config = dict(
    n_experts=16,
    experts_per_token=1,
    moe_layers=[0, 1, 2, 3, 4, 5, 6, 7, 8],
    scale_expert_input=True,
    steps=4365,
    dataset='wikipedia_en',
)
Below are experts of layer 2 (counted from 0) of a mixture-of-experts language model. Rows are named router (the router's row for the expert), up (a neuron's input weights, with its number), down (a neuron's output weights, with its number) and show model dimensions 240-319. Each number is 128 + 32 x the weight over its row's rms, rounded and kept within 0 to 255. Numbers have three digits each.
Before each expert's rows: a language model's description of what the expert responds to. This comes from a sample of Wikipedia text that the model never trained on.

# expert 1
Description: Table cell separators
router:143092135166146120080146148146121115128125102153054105114185101169152133121145130074139130094101212154112189170113138167134099113152167153170085094095113118166182167106161195120144123140141128134115181174149076117114099112166137117169111152
up0:138170119141148125138148090125149124122116137060173131091138115103178191122177113109131069116102142106105153112135117148167191118156080163166121110096117059160140144162116148130109144149174051161164167121126161124124099121100161093109178150
down0:202088103123131127159124128127110110094215152128097111132135129093124098083094157140106141126164139145122106116125118041157148131111115165136144106105139122138082106099115143114121131063146098147067172103176154147100113131115113113092088116
up1:151067156170119100114154143117097141142187143179203165118130113167135125093153134122081112140130151114145102102069169104085116095146143166123102113091127091112143116103149117104113134207117071119057149140178121196164134099161120120097119171
down1:101102102103126156110133127176127103152057204151141092102139183123154131135106077131128112129153073109146130088146087083126126160167097101157053142216200154135052111122136141169107144130129086157153114102081111160165178117100121163059147128
up2:147147112174100194086151126100098086159115107156074171151129167122127172138097133121216155123186081084097140128131163134145148133153095180165121058151148186096084102103116139118191129122120127157133070154105123155118128114166113169100081052
down2:164148100113096127130183118139146199123063120136136124117162146100142116068119076136032123106124128068078158065099067081108175127109082125117136118131154169141138149082111128138139116134120147122134131176137081146156102098174128134071165114
up3:184116114137104109139127147111153072131183127151118125122143094106121110121154080161090107089154132158136118122122132118140109157127171175099066146163098180086143116159107125121149135148104130061108168113071131151138186051127112116064130108
down3:084122145172082082132155110085105062092101096138172159102159140085106179127113195089233163140147099100100079098120139130105152140095141099146180104142103114120155161136090129105116130126179130099051153085110173156122128118177137172130089135
up4:150150188193141113057134124099139098100137080141061113128170137138093110111126179215121107097086045140095086137126122167153120165108096124143117181147120106111159083122123144120124126130082118169163084146148124161154145135182129164039153115
down4:130100113161159120080111105143132084088119079173138095109123128173124108140126145154109113136097093123109149076150099112128101124123151173086078148128127157113133131052114172143084100149130148109143165161062111174180180157126145120115135064
up5:201154096148137111182153171179096152165175112109122125117097163155136135131182082086162072099130139084163113085079152133115155166074100130131088182125100093158135079153119154033133141162108095159140077149060125148144117108109136082113136139
down5:127145084116073121138128150185097120152098113050140107130130135205070120119066169141122134180117108107125148162085104073139150123098091091099168088116170121153146074127109089143132141139137105111162116175125143133092156110127072118139192119
up6:124123097153107132233114159061113084157139153165125162132126146149134087161112147111109126139103127164146148091221135163121111120134121099146075079118110115179147178181132142139127160158119149098169134195120037106125165053078039088140115143
down6:120176151078096130099146076173197171104082130101119087160125134124075120133168135178053113139167110152149109137106148141100102140176113143143134109105105096104140194101186163129050147127161175132146154091099156118155152132180145120132127107
up7:128078115068132114131163094121145183116155085148127178124131114100147172141166100115126162161146114165079074136063130091123102135166136127137091123069173139131198111126160156108196092109222134156145101182107144150112108146178162138074149144
down7:155094163156080163158125148157182144043145097102168165167091155100104117144173125131079112171069102091123143127145193139125125158117224150149153104057079124141116070169129121103143136141078119126101163119151138163116137127107119081112140118
up8:114138094159093124141046074166129118145143129076094141070175138142125107137129111133176132159149094115127170173115164163124117158141099133198115158153121126181148102059126052048112101108143142106102088168185050144147121144118143161180128155
down8:104143134076102160182111133133119128108087111119124106107125155150100084150132117121133074161119101142121094130118158113085104051183117184150090085186131063078140126099133107084123139183121149106142085097095086135175086139158063155161119139
up9:186132085161120114118093132134183173166116121131102135130086159145105135124155097183129072135111146097139156117166153167136124105128140143164103130131173145121133133027156180184121089149081093180123126144102132097167075149158132135149118124
down9:159145145166178156047091120135124127146129099105097142138162177113138123108180129134080124150078159104108109134138167182131227129122151142121145080148092141116094152119162072133133130157142065107143088178083073026163140131127114090083106133
up10:084122139190139092124097155085069138153133125181102115124134089125115139131155151102111071171161158092152157171150093164120122077126123136130133171169086119083148102084076129191163171191130109126121117160129103071060139131174087107090136145
down10:092152156185078172082107125105109154103131117174094133176103163143124150090208114095130129136109082098196157089136109116069130154104047114075131142087090093126153098108121094122125128177143150134115138121090167156088151178135078151120117199
up11:077101080118045105142168144111119162162102166108101125120145104059095166153114165152128176120124107213156127154157073131136073145127164142079135080098153075147121110115130186136151065083153173136045165165161092156109118115158146133162117149
down11:078090158127118122107102127134136139154111121120094157121137178131114145130166125078183141105094176150125156133109077108078179132181146092140181109136159063144075126154166113108132148151113153136089126088139180166179146167149119099169124137
up12:128172115142190156100139126119114137163187137122170129109126109138077153104088106147160136147154107122170104154131137106116152166147108063154103142108086152116100121111086129130116115117161092165118133187065193113151072114048097101139114133
down12:135115108118173129098121196099121115126141151149139076136184154115124180112139167130139174193093183154188113097140065156090111129141116108100166106152158108114189192182094088079165102093149146134150146159146096136159097108171081104160088108
up13:127157093103169131122103199119117086193134174099117136159142142192131182122083138128105148123125115152141142145105164072109114138166109117129098109087139124110098116075138161082174137136104040161139113140113145154170126110155174048142172170
down13:104163114142142136135169134092153138087094160106125110118100147132191119105108131049084140170145117118187113138126083088108148120148074156127201108214128131177098138140152122071129131077122150119157087068156171089115134098124109132147095178
up14:167173065097127136133133077177193161156180105131179116155131171169174099097097104102140152089112153120145133174116065126112096149121130162145126141094181133152136155169115150196097192095139080158101124102121137135123152088142096171139127144
down14:097115148086111213149131084129144151125056102113137144139116106128175156101193172077134175168138115136124120148122130061158092086106050157135105164117076102130158093115101113157161204141090148110165167088174204151156105141120158087140142154
up15:112164131137136090142135218129142114080149124142114169160159097160158099053095090084097117083156143205128135127150110168120111143153120173181071156101090125150142116162105144097123139133093160165155133150109060113109087140138051177191166165
down15:142138138126156072139065167181162184122081172146168107180108096158142153095083127109187129150111208118075168154138162154097135134070120147117134041099100193075191145073178114130126129111150088098104127124138090097094192163139137131086131153
up16:114112124165116058086186120147147113207096166123124122143157102135090132157132192119091073150168132129067059157150104165084158107093084148204135134178125155131113164068113077194129103151065151138103131087108145061130159137167131108108100094
down16:140121172040089085119159075106114129113154123120095164089067166163147146112125192212090143123152187105126111224126134072083112138194123168133162160179101109132097148056148116153171136113062060151096134106154091149137106130129078147073101150
up17:068136159126142095131141195152125148123130142125089116124176081108154132142115203134166144091158153152102066119095122170105074157134174119155096154134168067194113155124150183186147150087079153196116118150129103139112116139153186170113071140
down17:108158159178157152134116144147100141152143136159135143171156140097106130084120039131100109103126133126079079141106091141120167119127112093169137154169168160119100092133153188092144138160076164138059122137121134087095110124178128167140161134
up18:101147115111146101121181145172193129165149146132126146128125092119146183129126127132116113032108135139128130150104121110086136137132217113100111117102107117110082131144071234097135175118126119079092148117150169170128108134134080109147149102
down18:136122105103134151178131153096106151162091121142078142149139113078086137134049097129143144102134117133122053089109092066150067125062156087121153120148166098141100168158135028149127120100133127171146126110192173097097132146088090103184163155
up19:063083162170082152104088203164114096119151097134070130122135108125099139092071168103116093095147131140082192116082142156110136115116128090165121112123106119086160121172171152118128118099103149209147146156146105106128107126160053114171124120
down19:192132192082090117094151116127107156109193111189112104114119086132130091126083126128104168120151060083106179077088158171125135098135134123120122139154154161167090188197129121133154134109175107115092140073164122083143114126152076141145111119
up20:027109129164113053122141105124162119077119096174156087092005139188151152101078133132155154098133122127097113120141166124110139096138109114161113140130066128123164121144136140080187119116058111122172123145171123144138143097121117101142128131
down20:155168117136109122137077129119121104086080123102133157116150101139146104148134077146106118128162127138138027123117106133111166106175074040146098138182127169123140087099120135135146098131102177110110116143080168126105127116101078139146118121
up21:203173151114113128098151113108166085126137102141122165100140110155142097111104148062164191168085194137107178149182152136103113105184102149119091147134049124134169156133136123124098126139128136105180071104162169125172152132126126114112147182
down21:152132163133163110132171094145102147085109081095128172140101173170122116154115140106150139122077146136159154113144151079138096103140118165147134117156112104121193117189123146109087073075202103123154093111129148110129124099144101160141143150
up22:111173125080151142144117099113137155142193121133075146101127068154106066129155140078176111087143134126149146115112134079138175093140084101099154125141109174159138123130150171181152106150098062131098173093116117143146082151089115111140142119
down22:133077032117105182088043132135133110109174173102143127136121139121100141100048124086163096151156093123125108157179036116126144097213184093042160151127137132153109131165092165108128118143102146156124101148104152109156113097135139151152161173
up23:159112136071089168052131107133154151132128135143117107117053147180104146181183151154116102115136151113127118151099119125113132125090082144178082066124146132119168121140076122206146139080132150180081120173123134174153199097070131137150126164
down23:086154154107112124117049046071185178150148078065064121095123128146116084155234147149130118147106130129172109127090146121137167127106091130144127117147142113133079112107093129119126101165105090145141079053109113127126127138153137082071098156
up24:124103090128123122121101094132139129196120155165132076113108120151108104123143130100132076164152129113105110073151151096118081099040184142150091129099153088114139107103162159145146102128140133102078059128108127108168108123175120121168119128
down24:138096091135110143141073128131115174147119118107079101131079121111104123163145110120100050108134151189144123160103117173117132167112141100136118084127147073139132193146151172158175052082043146091111128126135139134128154148106051097149096133
up25:094115128148120098088173131140131026179134152140142110143104155087140173150114139119140155105163122117040144081109139202119163078128143150177143118135162159099130167139150163100163188108143028151142147104164141134138078102151136114131128133
down25:133147145123157103097193092073109169074122091118101118121089154172131167149146132120113145164122172109073082117127105159117161067103165104139128125152125137116111171168136143120060181096109090111139122123162141119177127156093111099153117073
up26:057136049103100076119112152089131110113112179119088142120208094075145149118145071105113101109120133158113126213106106145194122157194141105152129148129158105109086111077154166113127076151097049098124111186153153106125121137119080110090137195
down26:127183174141188153116156118097105135122111123151091139168157084121125112075119143150134102197109112091173087183161127122130115079090154121066152194181140128149146083115139104128091134200116092139141121093163144186099157112185090137130109197
up27:103177132112148096066124131142076110103163146142102142153157176131153120128102117205140178171090131112119166097157100158155122183115119154166125135154105138141189188137169190190133144118123126119158120176143119175168158136120122103086135141
down27:159126134116127107114133137096131137139064137124066147148126132131139112150127134116126138138120112102080134111190118113059061180119111182141133136154126121127117126093102105153117132141121059122085142134148143105054122118205174150080134126
up28:171165120140112058158129091095083084124147077145055152117136140181101063148128101159122142144187120111121125154133142160174119156094184119104149159180091164102131113129113102105154131097105091082130121150126160134121113079135129088107110124
down28:099170157124104185120147124150151113109108086139075077095208134106125158106131108111139103135083139109107054091115131116157164167134142114136131140183071087148106161124149113152156132131118053099154137110109124095137133151095145158156128153
up29:173123085118179073157073169172098166143100136048173141128087086183147084197114088158132143097189184142139107180147140121067128081137067126123087103100137093152182142145123092144088079135108152126137148178074059093124126122134145113140109114
down29:142119145143117113218147146154109161136124142124152091186108163196159127116164171137146094150093096134157144107205182148113177184176120132100084101115129167106106118114140164138197168174117106188127141137141144113134168151144162162134040130
up30:100146153131114093100094121151101100148100146138129140139156090195118113121121159149217064065138111105150142134178156146128100095146133106200109149153064188087088128162080097163121155065136063090131102174156117136095109140089131118151166099
down30:084127143076134118118148145134127120136135130156153117105120188131183145147090180099146109067131161155171110130171124129071114120137118161144146092171105138139113143168144145077126144097160154097184192064167106135119154155122171085105191123
up31:136145160139171125098072187132151157084136176180234106094155118126183088177130156118167148139162152106124166143116116158143134132146109126140136175144105180133093109142128067154185084123142086135107141130128093139079117144125170097140145128
down31:196119072141097137118097097149156137086155086123147143096129120164141174187104121145145133174089100155098117159155122074116140151086152160199102076173063163169105076126098109121088127176171122157182138097094142186091099161109119133148145101
up32:132039146138137183111177145109068088153136120119107127131125126083155133128122129098136153069165122120087161182057156161119129160143127150091088184134124095077178129153134122182088094158062202142141104119146138171157132122125144177164125178
down32:165115111091105130154160115128081116176131119112146071204089182163044152150144172167184132164142156171130090137062147125129091148068153097100148108072143145089144171123155158150137167206157110139118052146091123198153151102131103130137131137
up33:177117131226140128122114136161165150153128140080100139145112123102148163100171145086069154104101122126209139142133062171080167138126207137131136131118177121080121149172159071087127126111148156092146110061131111132092071151105111119115075191
down33:146161143105127093141113120065121092118104175127116153116069143090102144158108130176108109188116145060192169140141148124119178139121164140195112107097165094150079170131113121074143113170079129150095134087124149158081073139110113157107059100
up34:123063113173150145116080148111143119151144117131087101098102125165106118073207144148134101075145182131152159150133127146125174153159152147178142156070119133141152103097163156114118089104113160151200105112117091086128137141127119063086126139
down34:129078113115151132166127130098144101117116207141203127154059112140123129073180053116102120114128153087147178049123154152147107165118108167136172125102122097132166134094142150142171121124126126099144152142171113112139141123137130202138067073
up35:080139123113160141149104163149132140129209131161192137109105130197092113111143142080143122085091143108158152149143134147185086061091141119123136099123141203125169133110124128082114151113121103150093120200209073091127095195139155099141142127
down35:155101107116184090126100139136068132185121177170083149151145160086139072098113134132108076101168109104126122139122132110156095097055092140110134108120087128114148145147087099156146177108113073179167102126157154138087188136168202131114034201
up36:136205152088156109160089125134098088192127101212107131108180159144119165130082133123097133109149149114147170132102170120086067157171194164190133080180046119139182182174161116135102113157123182102149137124133100067090169124144098109236085143
down36:165143140185156079087111169107110124148171051130138127135093196095105119141145153109123188094158102100075146108188128108159104109137126154114153083129119151176148143088134151170153142120131164101156080096159108123117187112149074110146170107
up37:100089133128130130129127160170149136161165094137095158096136113102157096120181106087124126062101143214113090067174127143190076098072106140131157097163110143088187147059151151115094140199177147101131162140061087102084149102163090146112080113
down37:135150121136150133123121209104144103183211158120124096156076167112175198108112134147094126109137166096140179147140114140161140143183187162103169117206153148132147138156090067135083092118100142171146051193116171127065102156055130109134107108
up38:075097183090136109132146134192097196150176128162098123163165118159083110166151084100118114182105138120150129124118157093083115078151141141123137124161108109095124189136147140122137119126169167144151078132172123133137135184109102136106127151
down38:117123130207180133133169118206092179105103174135092099154199107108066135114148077091122149157155089097077138210149194092091133153095117134109108140151140125134111174087196124133100110062132151142163072159116116112078133147156106103123141135
up39:151152110062157102112147144150155100185120078139132127134153106164127111090161116137081141136098068172152189089135114129079117101146093091111172137149180118143109077125188081188196135146135112108158103133120117115132125154167110077116168099
down39:060140176092169133094091118092056047109136122111087164113092138166116061110124117119114114087173136127123132101160121143065085078161133095144093148123118138108167129152115135159158133108212140151146141127047145110058170087149144107125096133
up40:149163144072132130108187153149158162072133130189099169137157167123130119159191124109087167137163165133103118105126114139091158111134132066114169133094109116174067157106182100050122135106149150187076201143130117150118134092125136116100149098
down40:103115078130075085132156139194117147131169113104125105131163108133073129157158121116127062117162172143159163138102120123126156150125127122132153094141128194102123130173115166080154073057175209149192131112101150126126113175138116031079158052
up41:157122162144140138157087162115104153135137110153119119103148115137077182099157195127081153062146129157163129170078081135156137136118121082137141109082185078115168171088148159138172129117120159088122099133107148133103130108145127094052173121
down41:118149161181141099122086097138186126135108112129115109096163124105192169095102129141087121199149107116194148053117080132133107146141095138176128149140131135135161136083107187117125159140087158089173123217121160125135161135149104115120094110
up42:121113126145127141072173133163088094152144148155093097175118140090118170220142139083131171149093119163135100162097081133123146094142207103109071107146146137141145088153097148200119088134148160075149145144115131103121106103180108170112093093
down42:150111141167171158107106121144126156188150081135142198161134169131165146080116107108124102126098113128093155089111100153155136171122121127135158130136120176165082076142124155136061164170126169191119154117122119188132121167149090068135122090
up43:050129069134140125125107134132123153121148112219130136115120153127161137180169102136166154134094131123135140129152164189141105077115119151145128106179138127069107144104134127119172151161123120131098141192163078119118093156125104161166133128
down43:117156107131111122121128086104090137159145149177141106113137099138155172116097163086173102106136061091108126089141185148072105094108157119123139151099123147187174126181100129154118085115123139083102095143126174096216107097112145068164116139
up44:072070108130176121065122166147133081104166116121099191164141154097191107108100108121143158132143099173117108104144056138195223166177147140128123089111118126143113127135191180103122140148114123071141100152143128088109114096151168161145090149
down44:179181124106185107146077152143145147206063099171126075147081128107103176132149156155086172064129114112098152105131126053088101156150136179084185124117137107151123068131132177176168146145121114125072124084141078124133103133129150151140042103
up45:113134144158164174141157145148090166083087187116112153129178159157075089161126114117085130161083110067175178153144121100134100174124064112172125151150101111137066163132147147090135123131113134138150102142162178146174144120114142114161116157
down45:141107170136075124115166218112173141136143139070137112144143159137116156083128082127106141162132110130128146156146146168160074143135162103186057153068188163173142159166154095152110141188156103161137125053163126133132106125058123113101178121
up46:141128165147104155166149157126165154090154162166144161142074119131108077070070125088097145142099119081092160154123142154090127097157130144157095114129121109106150166102094123246071130135167113114151123171074116149137119144141133097151104151
down46:164127129079126141196186131137114099158119110150141101144080106112121091074073085148152107134107165105130135121088109165119151085133073171208066144135123074119095147125146100174093189124173080135179118087119103135135117141111124167130088136
up47:084161136147124092128115099058147103110131129049143168102139118123156110153068152093082138161080154158118167149161129149100125143112114118095175065114179133197163188072144098140107130157124199086087170084106141133124072178150151170156127078
down47:087174173074152158146148131126138121096166155148109169141095124090134118116148102176163118171034182161103118157111131123188127161162204163144131131113126126132076124167094127159100173102150158121134160156161130123153079161132122139124119085
up48:103119152178134109119160170111134213097061148121139089159149124127147144099151117104127143162079121160109108081088070169085149114167132130166092101076110124150132142085119097139113121158042131134100099118140124169104113068097118079196086168
down48:162160116088117183062109182168146144134141153094170133115156107114113124113088107139068108101134141136118139067148140047118080151141074154163184089191134102159113086110097078122127145105187125118165133087109144098079107168154196179028138128
up49:156155078077071154010165110133142099143202111081093141169127123129105120113124131102103154097135116160108132198160129173126142081153177095095128036110141110101109136127079197139170112126178140114111119189128192107116119124173132178118069084
down49:175126106169147152082158089131211108155086125141168073103126132157121068095099123109141163111112212133176172113125134150090138092118060095094153122132089104112129085215127155146134099130185124121128145153119151170146140180168110104065131102
up50:078081162128038122217091143134126136169174130162177098159120201159053176144148097063129112191116150157134157189207100106105124066117135112134106114090136109090172126153130152118137127100112108209114110154112108080109095161111172117145155152
down50:191111138129095166107066135122106131107191128091130103157122077123081131210139163141094111127153146078122137149148132080099116083123098083083059135104129119139139120150140093111112078155088136087166092180081135163117145137151154163133096108
up51:178149085084125130111104183221133130106178158141151148128201104095141142113157139091126115140154093139149099116136103133103119126137192077152157118126101160160131140146134155104140167145159144109100148138096133135178155072138086196093148156
down51:122115166150098137152165126154139089119113134129126082200094151182145118093153122141083131141173122121090124148131103148133142168088149157136111120095125109177107131119199121135118092116084129152092122117089129154118111134121131136138164047
up52:118127151141055077123205198145123115142182111194218096182165138178150121166129107113134086130113155134124125163075140147081113101095169152175063057097148090185112087161101162147137142083105121077136085136215092130111094101129089164106150098
down52:086098173135104106124157108047077129104168115155168156185110163185079116122176172185139148139135056148120108130118122155096138131127165142116118134125152093164137091069128150157081140158102134181080130086128123149146144174132124103149125147
up53:164171115097186119128119148132178146117155112176112149101114121144194135150139135135119131075164136102104158121124129112175138070116117066121141121174209098143104083098147154129128108117151143127141197128097133094100094113151156164170110113
down53:108148108195107047119107146096175138059167159156162137150075130143110129106089163132142153101149119114079138131130135112163142103136128114102135170148104180130151126161133139094133093116093195058111054110136124155128156127101144153121171165
up54:075118116085136136074109139069078111147140087086134155089110129149146166120184078113072149151088097136128201133184133150124135122172161083136162125198179148156144130134123076115150089094133134124093103122138058125111042147115177089117123156
down54:075120129183126196156189130171117128119096138118147136119159105110133087149161109059130101100036177173110165126195180191131090191159133147154110092205087079151116150127113126164155082104131149098131138166116108111157159166149149121141153097
up55:105183088116106141046144140212130131170171094137146193103136126197172099144050092121113122142190125114141122137162137149097156143088160177147093064144131133166150141145052182142122149147066118120097088093138074154125150117197123120098082177
down55:160109124149175117103110125076102172142152066110128136101092123165110113099116092121086103106135063152119111186094128103137016140121165113130160084165129122110091135119107109162111143084158110110105185090141133178058176085132152150132060145
up56:096106125146100115112207095095130216136158172145145148159184142178127211096197096136128181185146124121151133090153138095112147141096168189108067125116133143206021125123172147118139114136144103138110153151164167124163106206136107067136129068
down56:090119132133152147159102168172093102138133137136173091154099160119118073150156146161105131095092089120142100159124118171109171131096154113169117124100163146103148130134123186112183171197119080135106159099124120155170150133169095148140124161
up57:101107093130147176072096150146136139151119130122098106117178111143168188096162098133097160124149191148165139167115144120218126110180142102118117175101117144125118165121169150100111096115151184089138179128135111164096092126132099151197122057
down57:119150085108138095140131168081186098143125161120129119144152111175134106124145160126181133113114067080097081112119125143126096121076124100130084189125185151143176099139137084146158083065180156175105035126115122201165100104106136129134107061
up58:136104098090148159160030133157129117127170130172175187120097106092138169154162115105065157131118144136086150110124129159065118091128092155169172093140116084151144149133137172177121093121125156121088140121128078125098159139178084107072126105
down58:124129188101096085122124011086098137099155133120105112156148166092111116136126106154154112098097116173129128149115119131160129122145101046124143131111142114161099160143092116164123153091174134132113061099173087104067168086129122076136115111
up59:128118113177128156091095141170076132102126182116133103108208123144101144062136202141165103226110110129081133159105138146107156103110129057178104159156145140070150101109101136152154127110180172041170090168137089160110087060177144143123120148
down59:122175133109178108133158101153109118144132141092116146099127127155183070127115138142170069110162126122092165135152233126073186130114124171117154093143119151135163122136098149072115070139123102183149104103104086132154067136109100155128106126
up60:140156134075136090107155136083171107137149068173160161084145113105162132127128152156124087191096086140196145119155086148153158130098173071137063173139091125103123131140129114157123112141143169140152157096137127125101131138155123122148142099
down60:178154127123147105179167203100121055122155125107122083175068128142109113188172115116125100176146138114125115104102109185135126152126097136157118162086149168111156129071159134109106088153192090131143175114111175130111079182200133149120053109
up61:154141124144075045176132104170126117198160135093151158077148138123131053126097154042152168157158051153108094207194160108115140192086093132121144095114075124157147174180124122124085129132103099126155136146124111167148145109169076105207158148
down61:137114165161127138161111172107112140171096066204113142097176099167087098097098110135127113083106155127121107192187171155147123166172076101139179118120155107129174117168143200147137167071177068149136147122147098105110111064135188140165099118
up62:068162151078110172120170155115136081190142106137116103117157121088118148113190109064147099098139181134094146156162100137132086149152131111117106146101111111114132075186134163124149126147219149102072098154153137148071100118157167093134175068
down62:179156158107136158109080128121128135186147092141089135071096146045131079103072131166143124089092094144172127163105161088161056119092097127046130064107110108126096111146136092141121109145114121091122092138129079124092126117112139139103112060
up63:141132106140158094137108156186173142138073141165093121105106164137134106139189151115157165143111096146115151110108102128114160123091140140207163161123112088148127124114116191121142126149171136074071131141167183109139086140128136109128109157
down63:127101135144124120118082152116098151123150072157127138151091148125140131096156141133138200134160130143126159128143143119182171133135181106184124191065136174159101118151108065141110133121021124118140111103132144154168124097155192155166097140
up64:113101110178171150090100126113170112104119173158160054078114141123135126144128103125075103108117136132083162116166117102136151088145112125132133047111105158110108104100105154095165144139169125066131117165187108121088144147244158143138174183
down64:123054093093143174130136137123168134082118157126118096059122051106103106121114147115197112110185120105126138122184070105075105176108043069106148118131133162113104123105133146157073128185168141124126144127162086131144079150104132071173143124
up65:169164098197112138142095151129180171118094122136099136165089112110126179132077170140100085145114127061074115144163141124118135150125135089104124067118132165188165184109124128136163145147123166103129153152187134094183113152132113114150167084
down65:100140112105148137106163111161103134073090098085117072045107087102175126129148091133150157120182101132153097166137108106130127128010145110170136133076120168080117146155107147116102142174179068147137125138093129086159132124154170163146137079
up66:107166153101116121148158135133134103108191113144181138102155168185192142115143141177090160141183133104126106063125117106136127176140147170123073136107088143107150108076072143140105102122144156173118147206064111121120103087129120095151082161
down66:092091121104124118077073150116187095096139150132136133078155147159109138086151123113102095100151168103179095153089128124093197190255099153108134144146167159058187131170147185099129119090132116153134146193084150117086119125166145112131141131
up67:156138148165042164090102137180136086125164080143120119100145131121123121120140130101142115050094128150188133138118112113126118093094169173164119121056126110135192143146123164167217155128123149130125139190120127128181183114132077173166141126
down67:101101169153079146135065085143138153136148139090182120135137088127188091115114138116117155037130125121113148056153110089176125161071116147197087120109133098130197117126118121133155122150167159153095145170085155151105149102065146089097152141
up68:200121159116156170061131088161113100138175102117160106116177155184126072072102159152135127145144128153081155146162131095172106170135034166074042070096118159075084116147144152088079156117097114118098135129105163085102136140075139150116115140
down68:082132176119102165133112148112116128087156100126098180074092061100107092120108116185161114102125150092102153154105119103125153098132070150163136107145065139119072171076079122111138100123139131129112114125157141166153121100119155111094086112
up69:107149166173122123173117145155121107113055185083144156119129130152161079108151182149087136133146110183138140120180135075086180137148140091144140112158135082146136136155087107103128122165176114108150134174180182120129106099151130105201131138
down69:112187124126167115132134136144146112117158138172136168101132099169125110053087115077095077157220102109113091139120107067131099126053140167167158150115145108115144172181136124111155087131145127160175097107165112099142050116135175099111160116
up70:130130178137133112118149147114096097205099104161149099101138154152179119115099117164094061097083147039038101127110168070126124157141084147167103085101137141105125119133127233119126125159123104139171115134053091093127088120134106116142120120
down70:082095144087130152109081135077126120132063181095154121093151189088137102147092159096096138115076136122119137152096109102169161161206130128161107112133101087119068098155143066118128078105102131117159134112163119051114095157206125070073150130
up71:138120106113115076133162116142148160125140164145066038107101130203111185129133171125111100109102086152112122132072137137128096099140173094125153187068155124139108151111119138150068141155185093167163117144113086089191112125143159114167082142
down71:187222122139161117136133125124134076142113152175127099151115123127105157115146162112101112090148142113107150126155152130127180108125128162078095124130143155108106109107118110154095142151216101122091143122081145151116201084161195180168139191
up72:166126115081147166125167126115095178211114165105110176128179190186150131144128128138129096148138159116141086175107117138155166167101139093129093138118114063143143064094196126135106133124137129161186068104130143153147127132119132114068171154
down72:102111097131153169099138146133112112106192152094119138150076101189105155186126131127108100157095070127143027112076140102146117097150130123094126178131162121143170131157092112151097106064107102151159118148127103137149084108143078125163083168
up73:138084096090129083081170105119118129117087090128070107124166121130145142169132135164192087069177109143198138148127140143152127172114138101120099174139206112146133180173105078123144128105131121128124119128161143090097135110056080110148125121
down73:145160145130135176168132113064094066137116098207064141104092134166150144098114171121153110164069124136131095163136109150168148197129150180136145099086123092121099113111124127115179067116111126153136115079073166096161146060168070140123097092
up74:132070099107123156128140124132148156142159106098128115143162109149158179099126142095140113113134107083178144156116167135165161090148136107122169097108132144107124142162116101091105135110114152101159171105084063132172150162177163154126133153
down74:158084149136156159171143156164135071096131145136204156127115180111149124120113075146179184127146158162151188155092116163122131119130121144077153123164099197176103156126163084144159093118143133152135098194129188137171147098100125070159088092
up75:171107119162140099136189157171093160130135134148156096123117121123156115103105173092118124148083091204181132128149113170162099115108151139129131117100110111155098126116080153092100100131160131118129149115172113114117152135158137075146192143
down75:119105143069158084108084157091162071141134104146145128187081127152167054081161172115178139193142110207131110174124090125130109162167139145135112123126112166150157076123137116171144120118098126126150170158215128136159095140139098146159133106
up76:150116188102132096154146140157118094128131142108139148140104055131145077092136156064123158188152102126137183137099163152138132151119147098139150156140066169109099133068096141130144111071184149129193176127140094093094120109092067137118177098
down76:101178167145120161137188085164093134098110141077129138146121093134121169139093108176108138143171144119189104128089115133091191103119131155099138134103087183134118139135151114182102143070159116187174138075170129135132158191124163184122089106
up77:176100050131166143156186126139177123139114136101134089167143119139165076107101078117088188123096135142096098118083158120110111105119130143157120137144070166182132176131160123130115128168116100124118142113105148130140126143140118092125072115
down77:141149115123130166171130090087143130180136115109152090127143143102125122074118162134110084125153156112096146138064176102118161099127115101114152127144140113086141149097170144158179127091135100155130094112158169137143138070133140085151062119
up78:076115080145138151133134054093099099178177147098065151161151123113155094118133091069121120090140156142150138169104216094171163099137097118104063159099116147112114137102110170111113111170156113136118138132117080046188182136081084106166167134
down78:177144154122121094134082129096151124144161150179186115136137120060131089109125119149121188168156090115180104142171080174165117167198162144100154123151106092137111097138108146130063163191159154130172066119123153122130213133106168183143117172
up79:107123042135148112097125171113156132130191133212122172139112160140117141151064101138062197123166200136168126131096113157106168069163091160153158083132118076150172117054183154124146129172098118133143097122101101174114083076167144136177112088
down79:107077117114127109103124098102171133108095158126102131107148122092069147202197079175101093142159152117104117135142146083134104139136049176089165104113139095098144057072129111137147121083143135175129142159129154110125166117183113155146132124
up80:110067133144094178098152163169198109149129118096184131040105125108157140163116083105117174144173130134103130092143107149109104163128146126141154106160154121164147130114137176130131096086171025111099165104139103115095098114126151096114119106
down80:133106127163138085171115154128178103100181111128159189113095094139042152143141122127102138097186182182170150040144078129080161167121113143185120059177124129133144097180115156120147154115093134119149148115125151075120092140142147125107126159
up81:159168218065077106111115125115114165133199068122188072132110120078166166099117123130145131068073103142205168154153161133137147164097074102197159079146141135104138083144144138082102150098118120152087097148122129123087070089119070157142081145
down81:131153136106104120109082121156212180098067137151110088127120131110079200128073155120169157161113092145128131131130093054198094113125198110139104078112059197102110108116132055145140155125134105127138092121124121110111111137090108077120159170
up82:082139123143039116012116162088101130154177112143143146170122123160149054119165141108099132153092157128136152141170122175089097113131107146148173083055108169120145118089146126189134136109114119167083107135117135111071109106108133107095135122
down82:121095114105107141120208147095113134160118121106136099119141151153099182132173141110120113131088129149114125119081103122134156205169126196051189152074138089113150074100145082169098113121099110062162124136166093122095135173096149119089142083